config = dict(
    d_model=384,
    experts_per_token=2,
    d_expert=128,
    d_shared_expert=0,
    router_score='sigmoid',
    normalize_top_k=True,
    balance_loss=0.000465,
    balance_bias=True,
    init_std_router=0.0268,
    norm='rmsnorm',
    norm_eps=1e-05,
    seq_len=2048,
    dataset='wikipedia_en',
)
Below are experts of layer 2 (counted from 0) of a mixture-of-experts language model. Rows are named router (the router's row for the expert), gate (a neuron's input weights, with its number), up (a neuron's input weights, with its number) and show model dimensions 96-191. Each number is 200 + 30 x the weight over its row's rms, rounded and kept within 0 to 999.
After each expert's rows: "gets" lists some tokens that make up at least twice as much of what it gets as of all text; "comes after" lists some tokens at least twice as common just before its tokens as in all text. This comes from a sample of Wikipedia text that the model never trained on. Tokens count by the router's weight.

# expert 9
router,234,271,173,181,234,208,206,175,228,190,253,232,200,248,214,190,233,176,170,155,236,222,241,167,252,226,199,241,242,160,130,224,162,210,226,179,190,198,205,185,223,210,211,182,149,212,155,233,195,205,247,190,188,172,175,178,184,231,206,193,226,202,216,204,176,209,160,220,194,206,154,253,150,232,222,212,236,221,149,211,162,189,245,231,196,175,248,189,193,203,212,215,164,193,209,189
gate31,196,180,180,189,190,206,151,209,147,187,199,229,184,242,219,159,168,236,162,255,210,177,278,219,244,191,208,237,201,193,187,205,187,157,223,200,202,199,191,200,250,182,245,226,200,203,210,238,205,229,182,233,213,209,219,183,241,215,100,205,239,196,194,248,226,226,192,162,230,173,173,182,162,173,268,187,219,207,131,158,232,198,217,195,255,192,175,173,219,207,206,208,170,210,213,217
up31,208,191,211,194,213,234,163,192,188,197,180,245,144,244,214,162,204,254,211,208,243,211,277,192,239,187,199,214,247,174,173,212,190,175,225,219,174,220,170,170,286,217,279,209,188,170,185,233,197,249,146,199,243,183,206,211,182,239,177,223,223,185,198,270,223,256,194,188,195,176,206,198,182,170,255,168,197,196,149,166,214,220,194,223,240,187,243,196,229,175,207,175,216,261,181,148
gate32,155,202,209,242,195,211,200,183,185,240,239,193,215,205,208,153,206,200,205,127,135,161,203,161,187,194,227,182,242,215,212,186,212,204,218,207,201,225,187,187,217,183,226,205,192,180,179,197,216,196,146,219,180,213,188,240,202,196,160,205,183,212,200,207,234,194,243,117,178,237,190,196,210,222,216,222,227,212,176,217,191,105,215,165,158,212,178,229,181,166,238,192,249,207,160,172
up32,226,210,194,232,192,237,206,164,169,136,201,198,222,230,236,268,209,211,198,231,234,298,221,219,262,214,173,214,163,184,190,219,203,220,179,204,216,218,211,226,207,194,170,188,206,208,216,219,189,185,200,197,225,193,231,188,186,238,219,205,215,163,197,141,199,199,144,228,260,200,150,192,218,214,202,209,194,200,194,227,187,252,209,179,218,171,179,111,201,229,191,205,161,225,231,225
gate33,221,175,202,196,210,183,238,214,228,164,189,237,220,187,167,194,213,248,185,153,159,226,154,186,225,227,203,164,191,153,181,226,196,203,172,158,186,160,188,189,228,184,256,224,188,158,199,190,185,177,210,217,164,203,180,179,145,307,171,244,198,230,213,209,173,199,111,172,172,234,239,188,233,255,243,214,201,168,143,194,164,234,210,195,202,238,209,269,215,219,246,214,207,216,167,200
up33,227,189,259,171,248,198,184,224,223,198,239,183,195,176,183,249,175,178,206,167,160,188,202,221,224,211,241,225,145,176,193,227,206,184,164,213,194,215,205,210,235,243,240,201,192,180,214,209,190,165,220,177,158,208,204,153,208,252,186,159,186,207,196,211,214,162,183,163,216,212,205,197,208,203,187,203,215,194,175,150,201,177,231,237,202,194,201,277,248,184,234,188,209,219,181,253
gate34,241,197,163,211,260,223,213,161,171,166,244,197,231,196,248,207,230,251,244,168,193,198,172,201,186,231,185,232,154,234,218,224,211,211,201,228,220,206,182,191,203,213,195,214,210,234,203,200,209,228,174,239,234,199,197,168,194,223,214,198,214,150,152,211,204,207,181,169,193,168,189,192,194,203,195,194,153,187,230,147,219,265,206,177,172,209,216,223,222,156,240,214,174,176,203,171
up34,224,207,204,225,195,234,194,134,193,183,200,234,237,181,192,186,157,209,270,173,186,180,201,192,174,211,169,221,189,209,219,211,201,199,212,276,203,159,208,181,190,236,176,173,221,260,206,200,206,212,164,207,227,204,171,151,212,228,192,228,218,189,135,224,208,219,200,212,169,169,240,202,196,187,192,178,195,188,256,174,218,250,206,177,175,218,177,239,217,175,231,222,194,171,212,174
gate35,228,183,261,235,145,209,152,174,222,134,226,170,188,200,176,127,251,167,173,165,173,207,246,214,203,240,168,214,195,138,155,199,213,200,232,217,249,208,299,159,159,168,212,105,220,195,225,168,201,187,223,182,216,214,196,227,183,209,163,212,248,132,205,215,202,166,268,188,160,217,151,214,185,183,172,184,173,243,172,226,219,209,249,196,187,189,198,167,231,213,182,208,211,201,188,190
up35,206,168,164,223,151,195,198,223,207,181,242,177,163,177,191,188,254,166,192,187,210,198,235,219,224,244,201,241,223,188,225,230,198,190,210,211,216,230,234,171,188,147,224,138,237,190,211,173,222,216,215,210,229,224,206,187,158,180,190,218,262,197,221,205,217,184,236,211,189,193,107,201,187,210,147,148,48,209,157,247,193,171,239,197,195,181,222,158,238,225,229,191,164,187,192,260
gets: "0", "2", "1", "9", "3", "5"
comes after: "1", " ", "2", "0", "9", "8"

# expert 2
router,194,202,235,182,176,173,163,225,161,202,209,179,196,197,222,157,165,224,188,188,202,206,177,223,190,182,222,240,200,143,220,219,178,219,163,225,194,222,186,281,169,130,234,214,167,225,201,188,206,171,214,221,204,155,151,222,143,193,174,215,206,223,194,187,154,173,201,158,185,206,184,160,174,221,179,183,201,190,243,164,207,236,175,207,224,168,180,212,250,229,178,155,221,200,217,239
gate8,235,215,214,153,206,197,203,194,190,183,226,213,168,219,221,178,221,221,213,187,230,180,167,166,251,216,208,242,226,178,198,192,193,179,189,212,185,222,156,204,210,183,175,200,241,188,207,229,209,198,178,180,193,230,169,206,222,206,222,204,211,193,165,171,212,153,207,215,189,203,216,197,216,174,173,184,133,236,205,148,174,282,225,205,219,168,169,167,161,215,251,189,192,189,189,177
up8,189,212,175,202,194,234,188,192,218,234,221,188,239,190,163,197,203,157,221,217,127,205,188,235,160,179,202,186,186,260,177,203,201,234,200,189,231,169,237,169,180,224,211,203,172,211,217,164,230,214,188,185,195,212,194,191,180,202,170,201,187,217,240,250,240,214,196,184,198,186,177,202,213,213,206,210,197,128,214,248,232,179,170,197,162,210,236,219,205,234,145,214,173,192,185,204
gate9,173,233,193,194,197,210,170,209,181,223,180,206,195,245,202,205,146,208,214,173,200,164,215,226,178,152,252,208,167,198,190,193,207,142,215,193,205,207,173,162,247,211,236,202,187,273,159,205,203,177,252,206,237,190,185,174,198,184,208,175,158,186,203,285,200,168,191,165,208,247,228,200,159,139,192,225,178,204,226,194,232,204,215,220,204,162,207,207,260,166,142,232,237,190,188,215
up9,202,225,179,258,178,171,221,215,197,217,255,200,172,210,182,181,164,217,203,132,204,167,198,179,199,186,205,188,172,163,197,250,200,208,194,163,234,147,200,186,208,256,188,170,197,179,231,240,187,120,217,161,208,223,164,184,223,218,217,253,196,175,193,187,202,204,183,240,211,170,212,197,220,248,166,208,179,189,218,207,201,255,151,170,194,250,171,152,248,202,126,181,167,213,192,205
gate10,237,161,174,195,264,188,200,194,228,181,225,180,166,194,172,218,191,212,242,195,170,209,191,171,177,219,200,213,198,175,203,196,210,194,215,185,208,234,180,201,229,190,225,212,204,164,170,157,186,230,271,207,159,199,233,212,186,219,145,169,156,213,171,213,261,193,232,215,204,211,167,149,291,225,167,204,197,187,185,215,199,147,164,218,198,185,293,217,213,200,198,205,196,220,218,93
up10,212,182,203,210,254,141,185,186,176,191,177,198,188,180,186,179,211,210,206,181,189,205,197,258,201,219,222,189,217,174,188,191,204,224,191,146,203,260,220,282,224,172,230,207,209,174,152,186,227,243,196,218,204,176,220,197,219,232,172,201,221,265,234,159,198,155,195,237,204,252,166,167,182,231,164,203,185,245,165,243,234,241,155,219,218,127,259,224,247,206,191,236,174,256,215,186
gate11,221,238,265,230,208,196,183,206,184,216,218,183,247,181,233,184,217,252,231,215,213,202,193,184,220,244,215,189,173,210,194,212,190,182,211,252,246,219,179,221,201,167,154,195,189,192,236,184,188,180,143,228,180,196,168,233,192,194,176,160,155,203,175,232,232,211,233,234,187,183,211,186,185,194,182,228,225,170,196,158,223,187,165,198,177,222,189,150,167,197,193,176,219,201,208,149
up11,198,152,145,160,216,234,259,193,261,208,215,194,191,223,185,191,180,202,172,166,191,192,221,205,216,211,186,197,219,207,187,196,201,206,204,219,169,202,214,188,181,211,205,199,170,219,177,194,169,233,239,156,195,176,174,184,218,199,196,249,249,184,213,146,160,226,155,189,216,213,159,234,214,201,214,195,184,212,208,213,231,270,242,189,206,170,241,267,225,222,207,141,190,215,136,233
gate12,175,238,213,205,201,222,163,181,166,110,229,163,231,174,186,247,207,200,222,213,294,194,249,168,222,176,187,183,223,149,211,189,206,196,202,234,188,230,190,167,151,162,177,194,187,171,172,144,204,191,178,249,178,239,160,196,196,208,192,162,228,191,211,197,184,164,202,190,195,206,189,206,267,198,193,174,198,282,201,170,249,208,191,213,219,221,226,215,206,177,249,189,180,185,197,210
up12,218,238,247,216,205,203,186,248,181,201,213,255,210,212,204,220,207,198,255,175,194,163,226,196,169,178,195,149,192,91,221,204,199,206,154,200,224,239,251,182,204,140,196,200,213,189,169,176,199,189,218,219,204,197,171,198,177,209,232,201,222,191,196,221,248,182,192,171,168,213,191,259,212,197,173,225,189,184,209,144,207,137,184,153,209,168,211,187,190,180,209,131,184,203,212,219
gets: " |", "\n", ".", ";", ")", ")."
comes after: ")", ".", "3", "4", "5", "6"

# expert 15
router,171,193,148,178,237,218,246,156,197,144,196,187,225,226,220,158,148,188,212,194,246,195,235,191,254,208,163,230,128,198,187,230,158,179,192,157,198,193,245,208,223,179,194,206,181,184,158,195,166,141,204,236,160,179,180,226,163,193,176,276,181,222,196,183,182,168,211,213,194,231,188,191,176,196,218,210,227,173,234,217,205,235,239,204,189,168,240,141,221,263,219,173,175,166,190,171
gate8,266,204,223,249,198,188,178,142,218,175,150,243,212,207,234,118,158,206,230,189,186,160,178,176,195,176,147,189,162,162,213,214,199,197,205,183,235,212,182,215,224,172,294,188,164,172,190,148,173,177,204,227,154,168,178,181,202,199,126,191,181,164,208,218,192,194,163,150,183,220,194,251,192,247,197,191,237,185,224,187,207,169,243,208,151,157,194,210,256,172,221,198,256,183,187,229
up8,160,225,162,161,183,235,187,220,192,239,188,186,170,194,160,250,248,188,232,184,221,223,203,205,194,228,237,226,271,173,197,211,205,254,169,208,181,214,213,181,174,224,150,203,242,222,230,203,217,232,227,163,220,235,221,226,238,224,249,183,190,222,177,198,217,189,221,227,229,172,215,201,206,151,177,235,141,217,204,247,164,252,141,191,203,231,173,217,159,190,206,227,145,224,211,150
gate9,184,206,187,196,214,187,225,219,190,182,244,199,183,231,214,217,227,143,198,161,214,249,212,235,234,236,221,233,217,192,174,239,109,197,189,166,202,231,230,144,194,155,185,208,180,192,243,254,203,199,191,238,167,161,184,189,196,229,149,270,208,243,196,226,189,196,187,160,234,210,200,225,191,198,162,210,204,213,228,180,185,196,200,284,178,206,217,202,220,173,255,192,248,186,262,172
up9,169,254,158,165,231,168,194,226,201,240,201,229,184,224,232,139,198,129,155,192,170,259,220,202,200,198,227,225,225,174,205,235,210,230,235,198,169,215,199,190,179,210,220,204,189,185,226,179,216,224,177,209,156,170,175,226,236,223,213,235,233,253,190,219,231,144,156,246,179,188,187,216,186,125,195,212,226,195,192,259,177,215,191,193,198,124,187,234,208,189,240,231,207,217,248,170
gate10,167,216,174,198,218,217,164,198,191,178,205,246,200,221,219,248,175,179,181,209,261,245,185,239,208,193,191,180,209,237,209,162,198,184,236,226,179,183,177,191,189,191,239,158,178,268,154,124,198,188,190,256,194,206,199,203,154,200,192,167,263,187,160,224,189,198,197,191,158,145,230,216,198,250,158,211,179,209,185,227,243,161,186,189,199,202,241,137,237,193,242,260,210,169,204,230
up10,192,197,209,184,232,200,271,184,179,218,222,226,206,230,231,236,177,213,203,209,217,198,228,210,243,186,183,183,202,258,223,217,206,178,227,248,225,189,157,188,202,224,221,175,202,295,158,175,203,170,137,251,210,215,201,202,186,207,199,229,230,175,205,218,181,226,179,168,164,167,246,195,238,222,183,185,176,198,162,210,161,213,187,160,201,203,265,170,222,216,222,221,186,177,210,208
gate11,199,195,164,215,191,182,171,217,194,207,263,177,187,184,236,180,130,222,164,209,213,199,214,199,195,202,202,248,203,182,234,215,198,211,142,135,172,164,300,171,240,170,244,225,176,200,215,235,211,146,274,192,177,195,174,187,168,237,171,218,245,241,221,193,255,187,169,236,202,190,206,202,195,217,177,187,176,191,188,205,210,122,248,215,203,202,202,176,256,190,181,205,211,219,187,177
up11,213,211,192,197,234,187,214,219,217,202,219,242,185,152,210,197,130,220,247,217,181,195,201,183,151,190,191,239,148,226,226,207,201,216,156,150,189,168,238,172,187,192,230,208,170,193,243,215,196,193,213,198,206,191,172,164,181,234,207,206,247,219,200,207,215,176,226,211,203,207,173,178,188,220,187,182,231,206,210,227,249,174,212,187,195,243,179,233,236,218,159,238,217,282,192,225
gate12,210,185,284,176,182,198,131,185,188,182,212,231,193,211,210,191,200,206,118,235,191,238,249,197,162,220,208,238,235,132,193,214,195,175,161,238,263,190,165,188,186,196,198,156,200,234,190,163,178,214,238,208,193,183,208,200,187,238,188,173,177,193,205,192,204,217,185,187,157,189,151,211,189,185,182,190,156,251,177,183,186,164,196,235,204,197,180,168,227,199,180,210,190,214,178,213
up12,232,205,120,192,277,194,208,211,171,211,182,159,183,206,206,208,122,227,188,167,208,242,171,185,232,214,233,158,187,183,220,224,198,210,208,192,205,208,204,233,188,173,197,230,200,163,206,178,261,173,185,181,196,196,166,191,180,248,188,218,211,267,189,213,229,191,206,217,244,197,202,203,200,207,200,216,222,182,196,164,253,200,206,158,181,203,226,226,195,196,261,188,177,175,254,196
gets: "1", "2", "0", "3", " a", "4"
comes after: " ", "–", " (", "3", "4", "5"

# expert 5
router,209,154,250,157,258,244,204,197,209,169,257,217,186,222,205,177,226,232,186,174,253,293,270,241,216,196,218,191,153,220,171,213,166,184,196,201,228,175,239,213,195,223,235,194,137,192,174,240,177,256,159,196,186,169,152,224,239,213,233,184,204,168,205,192,161,228,209,227,260,195,198,192,218,193,236,210,226,158,211,163,163,202,186,222,190,232,264,246,184,214,204,184,228,199,276,169
gate31,221,190,170,210,216,195,196,161,197,267,234,214,202,179,234,193,221,211,181,152,257,201,234,201,212,247,217,169,218,141,192,229,204,173,204,196,178,210,233,235,224,213,173,189,149,248,207,212,202,188,257,211,188,200,146,185,194,228,189,191,222,218,195,146,231,239,145,215,165,219,167,233,138,138,196,226,230,211,141,181,215,193,221,181,201,161,126,220,199,225,224,193,191,161,197,231
up31,146,220,234,193,204,216,216,224,172,109,190,185,193,223,199,139,204,214,207,215,120,228,199,210,215,221,186,228,126,243,199,186,195,236,190,187,236,186,211,184,179,221,203,218,237,122,194,179,197,168,141,206,204,191,218,202,203,208,224,191,175,173,212,218,148,158,251,199,209,197,247,159,283,294,193,219,208,209,226,173,150,189,192,229,193,228,303,178,196,193,160,176,190,221,187,194
gate32,207,212,235,147,186,212,219,192,232,224,179,189,229,170,225,193,259,216,183,196,205,220,251,229,200,185,151,201,168,226,232,199,196,203,191,216,243,203,206,192,194,205,276,168,149,249,245,226,211,231,252,245,196,220,167,216,299,186,243,205,187,236,228,207,199,221,224,148,175,219,163,206,230,215,260,233,222,221,214,249,215,238,190,168,223,163,244,150,212,208,193,235,227,192,237,168
up32,207,200,174,203,178,233,208,182,224,177,162,179,174,212,213,208,263,182,159,189,207,215,214,237,219,185,185,192,181,203,219,169,204,238,236,227,198,215,225,217,148,196,199,186,157,233,227,201,168,187,216,167,175,193,219,237,218,170,181,216,244,210,221,185,180,203,209,201,149,231,200,207,238,170,200,204,192,264,224,242,196,163,222,166,173,158,242,158,241,208,201,244,226,177,213,167
gate33,172,141,219,155,175,244,161,220,155,223,226,150,176,194,181,185,178,231,260,144,233,171,204,187,198,240,174,184,226,196,178,180,185,202,248,170,232,216,202,188,186,195,190,177,126,229,184,256,153,203,179,192,182,222,156,252,138,200,185,185,260,154,163,212,191,199,163,200,227,197,188,251,180,193,255,238,225,235,238,155,208,206,210,214,205,232,168,182,209,224,164,209,233,191,237,154
up33,236,156,179,229,186,136,207,198,268,187,167,238,225,205,221,189,255,218,219,171,185,193,211,199,222,187,207,224,182,187,193,190,205,227,200,233,163,197,140,209,187,207,188,182,279,231,198,236,210,207,207,171,212,220,204,176,222,189,210,176,170,192,194,252,229,180,235,217,190,220,187,113,181,221,189,171,216,248,184,180,202,194,262,173,191,181,164,205,194,161,214,189,183,217,169,191
gate34,217,171,203,122,189,175,166,216,188,172,224,239,246,193,179,180,121,259,222,204,205,139,267,175,193,203,186,210,225,193,229,190,208,218,179,164,196,220,165,192,238,204,203,220,160,247,181,241,221,234,254,188,214,197,172,200,186,157,211,186,178,224,198,198,208,143,174,187,226,256,202,240,159,194,226,181,181,227,227,206,217,178,213,224,190,196,225,186,183,170,195,187,160,213,245,155
up34,170,224,220,249,168,221,230,190,186,291,160,174,147,191,202,227,229,187,157,228,190,249,150,187,195,210,218,211,211,202,138,228,202,194,178,180,231,141,258,196,168,215,181,181,210,162,176,184,210,185,147,228,210,200,185,211,161,232,211,232,218,185,229,184,176,196,193,228,134,179,246,203,221,230,184,224,258,148,179,224,208,235,187,174,237,218,201,225,206,262,216,187,246,164,235,214
gate35,169,210,199,197,166,198,181,146,155,207,186,174,239,205,222,172,212,226,200,235,247,222,204,189,186,182,233,267,266,244,229,196,211,204,190,192,187,226,190,169,210,205,237,192,249,215,193,156,155,222,181,201,200,192,231,265,221,230,195,220,201,222,249,209,188,180,163,180,211,203,192,156,251,171,149,202,189,200,223,192,189,149,210,189,201,172,180,203,239,199,229,180,188,185,186,221
up35,177,185,223,183,220,164,235,194,223,173,166,173,172,204,200,190,218,183,201,201,183,152,198,201,212,221,145,174,173,190,247,229,191,206,216,186,169,154,222,188,189,297,198,182,197,170,192,244,236,178,228,183,213,219,181,168,154,158,181,176,203,268,159,172,215,167,214,264,181,215,234,165,186,212,231,191,200,214,182,178,185,199,162,219,234,229,231,212,207,216,224,181,145,195,186,243
gets: "\n", " ", "1", "9", "0", "=="
comes after: "\n", "1", "2", " ", "9", "0"

# expert 8
router,220,177,173,170,210,225,200,187,239,204,223,197,184,180,224,144,241,168,208,179,231,182,236,255,226,198,206,183,236,196,192,217,165,205,192,230,180,161,184,181,168,221,227,177,138,209,160,274,184,241,202,225,187,184,176,219,307,182,217,217,194,173,217,187,198,180,202,205,229,185,181,162,220,217,245,227,152,196,206,207,189,235,187,215,164,241,288,235,179,225,200,174,174,234,205,153
gate8,190,205,186,212,237,231,191,181,206,214,212,243,243,228,209,155,149,181,142,226,211,219,206,256,169,200,231,237,213,188,173,202,161,256,194,149,240,193,246,186,212,138,233,245,201,195,262,206,223,236,238,173,197,161,178,204,166,197,171,175,211,180,218,151,185,214,219,245,164,169,212,226,117,190,173,213,200,224,216,203,194,183,164,214,172,224,262,172,201,161,204,176,161,172,196,195
up8,206,165,255,173,176,184,266,171,223,197,217,145,175,160,221,192,215,252,276,196,208,194,235,171,184,198,146,207,173,261,167,235,204,130,194,209,201,201,150,197,190,248,243,198,188,192,163,179,148,156,109,230,209,205,192,194,230,197,176,177,150,197,158,189,188,189,174,144,111,192,178,148,297,178,229,194,195,201,210,165,232,228,172,215,213,189,161,197,207,233,196,208,186,231,188,191
gate9,256,211,170,204,220,189,135,151,241,205,204,253,217,209,260,180,177,210,218,197,234,216,202,240,209,230,246,204,149,177,187,181,210,196,177,171,243,192,196,230,209,232,176,205,177,215,236,220,144,163,191,167,191,196,210,142,210,203,215,224,178,204,248,219,232,208,231,267,235,184,148,244,162,214,203,229,199,204,182,192,202,240,205,219,206,220,200,162,197,148,156,200,229,219,190,165
up9,194,156,199,161,124,191,183,202,202,245,177,139,209,241,177,287,225,172,181,206,193,222,229,178,220,213,191,227,238,142,218,185,187,204,208,254,209,136,174,193,222,231,190,217,204,204,171,172,199,240,203,201,268,197,186,186,174,195,198,220,211,217,164,222,188,212,213,149,238,163,192,207,234,182,208,172,168,176,152,238,169,196,240,170,160,170,189,246,204,231,194,153,179,186,133,205
gate10,241,173,167,216,228,217,224,119,190,192,188,231,198,208,183,189,218,217,180,188,149,198,199,206,213,238,225,215,215,170,193,200,123,197,219,208,226,189,159,216,234,234,227,165,178,198,177,207,198,184,187,214,156,103,158,219,193,204,208,232,147,213,223,235,230,184,169,224,185,202,137,269,200,196,260,227,212,242,193,237,210,194,212,198,198,170,210,143,203,232,214,193,209,203,205,155
up10,166,181,183,223,245,145,184,215,167,187,180,217,196,127,192,185,220,199,238,161,235,219,185,212,164,213,192,194,220,141,195,154,159,211,179,203,224,254,224,162,227,175,163,194,212,178,199,214,169,247,217,166,170,174,239,187,147,206,181,240,184,236,230,248,199,218,222,162,222,220,226,241,183,160,156,235,206,241,163,185,229,243,239,241,180,235,180,171,188,210,202,205,190,161,185,205
gate11,234,205,227,206,268,227,209,191,171,231,250,174,179,212,213,174,185,239,221,225,270,202,146,283,243,224,178,208,238,166,193,248,191,226,171,177,169,220,165,213,107,195,232,173,186,192,218,123,222,174,207,206,205,195,216,220,219,257,220,199,221,178,141,163,180,229,236,271,209,207,234,154,199,199,188,180,181,227,220,219,201,248,175,218,177,250,262,224,261,205,214,199,173,221,224,143
up11,222,192,247,190,269,209,176,211,178,235,239,139,175,228,213,210,177,204,232,214,250,211,165,236,173,217,160,171,186,181,196,227,198,203,171,157,169,184,171,224,111,204,229,187,226,188,234,119,223,197,199,151,226,201,196,149,190,223,220,176,200,191,147,170,216,176,241,241,180,175,211,183,203,217,207,166,198,248,196,239,176,231,186,208,158,262,225,213,225,194,253,209,169,210,217,157
gate12,205,214,233,205,207,203,216,233,177,221,277,243,181,232,187,227,158,203,215,198,175,208,189,198,255,192,173,199,178,199,184,223,197,210,191,159,234,259,230,159,239,153,227,171,231,224,141,224,215,202,231,188,210,205,208,247,200,215,183,194,113,210,191,202,204,196,250,190,238,188,211,213,247,254,191,197,201,204,220,169,213,179,157,179,166,165,221,214,272,182,159,209,264,195,217,208
up12,201,145,258,208,244,193,224,229,184,205,241,185,162,241,198,174,189,212,222,214,200,185,184,202,217,228,176,178,185,187,174,214,201,201,193,160,239,215,261,138,197,179,189,163,210,210,162,201,207,221,240,220,212,197,199,241,198,203,178,188,195,196,214,194,231,206,221,200,241,194,192,183,218,233,175,191,184,218,274,181,225,206,127,185,177,167,233,185,224,192,179,202,230,225,212,231
gets: " ", "–", "-", " (", " \"", "/"
comes after: " |", "|", ";", ":", " /", "N"

# expert 6
router,169,159,186,227,211,217,214,210,160,182,168,172,233,175,195,214,165,176,168,199,200,202,216,209,237,213,219,212,157,172,212,201,182,230,196,239,204,173,221,207,220,166,240,203,219,188,225,218,194,177,196,246,182,128,206,171,205,213,208,183,201,212,179,242,142,213,187,185,221,197,226,184,199,229,221,197,152,203,149,276,150,211,165,231,158,241,243,196,201,221,206,163,200,181,182,195
gate8,220,160,182,199,262,238,179,129,199,213,246,206,182,226,242,103,167,191,219,184,153,213,216,172,222,226,205,165,229,179,168,198,121,181,171,215,229,211,220,169,202,209,214,176,219,151,223,149,177,214,240,166,213,166,174,232,157,213,246,210,162,145,220,205,248,251,211,187,176,192,177,236,274,203,192,181,166,207,174,181,186,195,173,207,170,174,191,198,251,198,215,174,207,186,272,245
up8,183,193,209,183,175,219,270,255,191,187,214,175,232,231,178,216,205,185,203,221,178,155,224,217,236,202,211,164,200,212,191,221,208,254,174,192,258,137,221,196,268,179,165,164,221,159,183,187,201,144,198,188,192,189,205,249,148,172,228,269,176,169,226,208,247,149,198,211,129,201,185,246,206,171,237,231,221,221,192,146,179,233,184,180,190,187,194,205,252,214,219,209,211,262,248,205
gate9,197,176,179,146,183,195,192,202,248,240,199,173,234,206,195,172,272,202,205,199,184,185,245,175,221,205,172,135,217,197,237,232,200,149,171,197,246,207,223,199,294,143,239,163,216,180,215,203,231,268,233,227,201,204,223,213,216,263,188,232,211,181,201,161,189,203,163,221,218,192,186,211,203,186,154,194,153,195,203,188,239,235,234,210,196,186,206,147,221,184,193,205,239,144,147,203
up9,205,217,176,207,192,179,203,191,169,171,210,204,197,206,200,215,155,197,178,216,220,214,206,237,168,172,202,199,192,186,192,192,197,217,178,216,250,142,215,234,157,265,205,241,162,181,189,189,200,140,161,167,205,228,167,195,206,137,136,193,192,185,245,164,205,177,240,168,193,205,206,205,167,177,226,178,226,202,191,212,170,220,179,181,189,207,174,247,218,164,191,178,197,248,228,264
gate10,187,225,178,182,168,216,197,228,158,197,201,161,223,237,246,191,149,179,186,180,145,207,144,268,226,215,159,218,186,243,184,277,206,195,258,180,231,211,161,233,174,229,208,208,226,220,221,233,187,200,199,227,175,200,220,202,189,211,179,175,224,189,157,198,208,152,147,168,183,158,217,217,263,203,143,208,284,174,248,179,287,221,169,187,176,221,203,219,197,246,200,205,211,235,224,142
up10,198,204,253,210,131,213,221,222,195,152,222,193,197,194,223,252,208,192,170,162,171,164,115,201,183,210,196,192,186,251,167,206,207,178,217,182,233,180,170,213,210,222,239,187,196,194,211,189,216,232,182,177,209,212,176,183,222,141,201,184,171,141,161,230,197,208,153,201,197,149,233,214,177,196,220,178,225,204,198,193,128,230,185,174,202,167,161,249,201,197,177,208,201,185,200,160
gate11,230,254,176,181,197,127,266,162,188,182,133,218,213,199,211,216,271,181,137,198,218,214,214,204,240,184,207,224,199,270,196,232,200,167,175,214,245,195,228,163,191,191,226,157,239,213,156,180,208,230,203,186,208,197,206,194,191,195,198,156,171,226,176,189,175,217,229,224,193,203,168,198,228,221,251,205,141,205,201,240,184,127,182,213,205,265,241,232,226,169,182,172,231,240,223,159
up11,169,190,139,203,239,225,203,241,228,195,228,226,160,212,212,185,178,185,184,223,216,226,222,201,156,257,220,197,232,245,217,159,201,157,144,244,215,268,145,155,228,163,217,276,186,203,214,224,207,234,195,215,183,197,156,225,188,105,206,204,229,173,214,248,192,160,178,182,269,199,182,232,173,179,180,202,184,180,244,152,223,137,203,207,206,131,191,210,215,205,186,190,194,158,220,175
gate12,196,250,191,178,261,216,194,185,182,204,169,197,202,197,184,235,174,214,181,201,169,151,212,187,221,208,257,223,162,226,205,179,200,288,212,177,160,233,234,157,231,217,208,198,172,217,165,225,184,258,256,243,206,200,170,177,196,182,217,189,167,234,204,179,156,218,185,201,174,189,179,174,236,200,192,214,182,173,193,232,242,166,185,158,194,172,231,214,213,177,208,248,212,226,228,146
up12,198,244,212,213,239,229,172,184,212,201,178,179,127,246,183,190,258,304,226,217,199,176,247,174,218,152,187,232,211,220,221,177,200,228,220,206,185,202,200,193,235,215,219,182,185,195,198,177,203,164,209,211,195,184,221,214,184,228,219,238,226,209,248,222,263,184,218,194,205,180,209,222,250,162,172,193,166,228,189,213,203,164,183,189,193,171,180,193,190,202,245,168,176,215,236,181
gets: "|", "-", "\n", " as", " that", " to"
comes after: "\n", ".", " known", ").", " However", " served"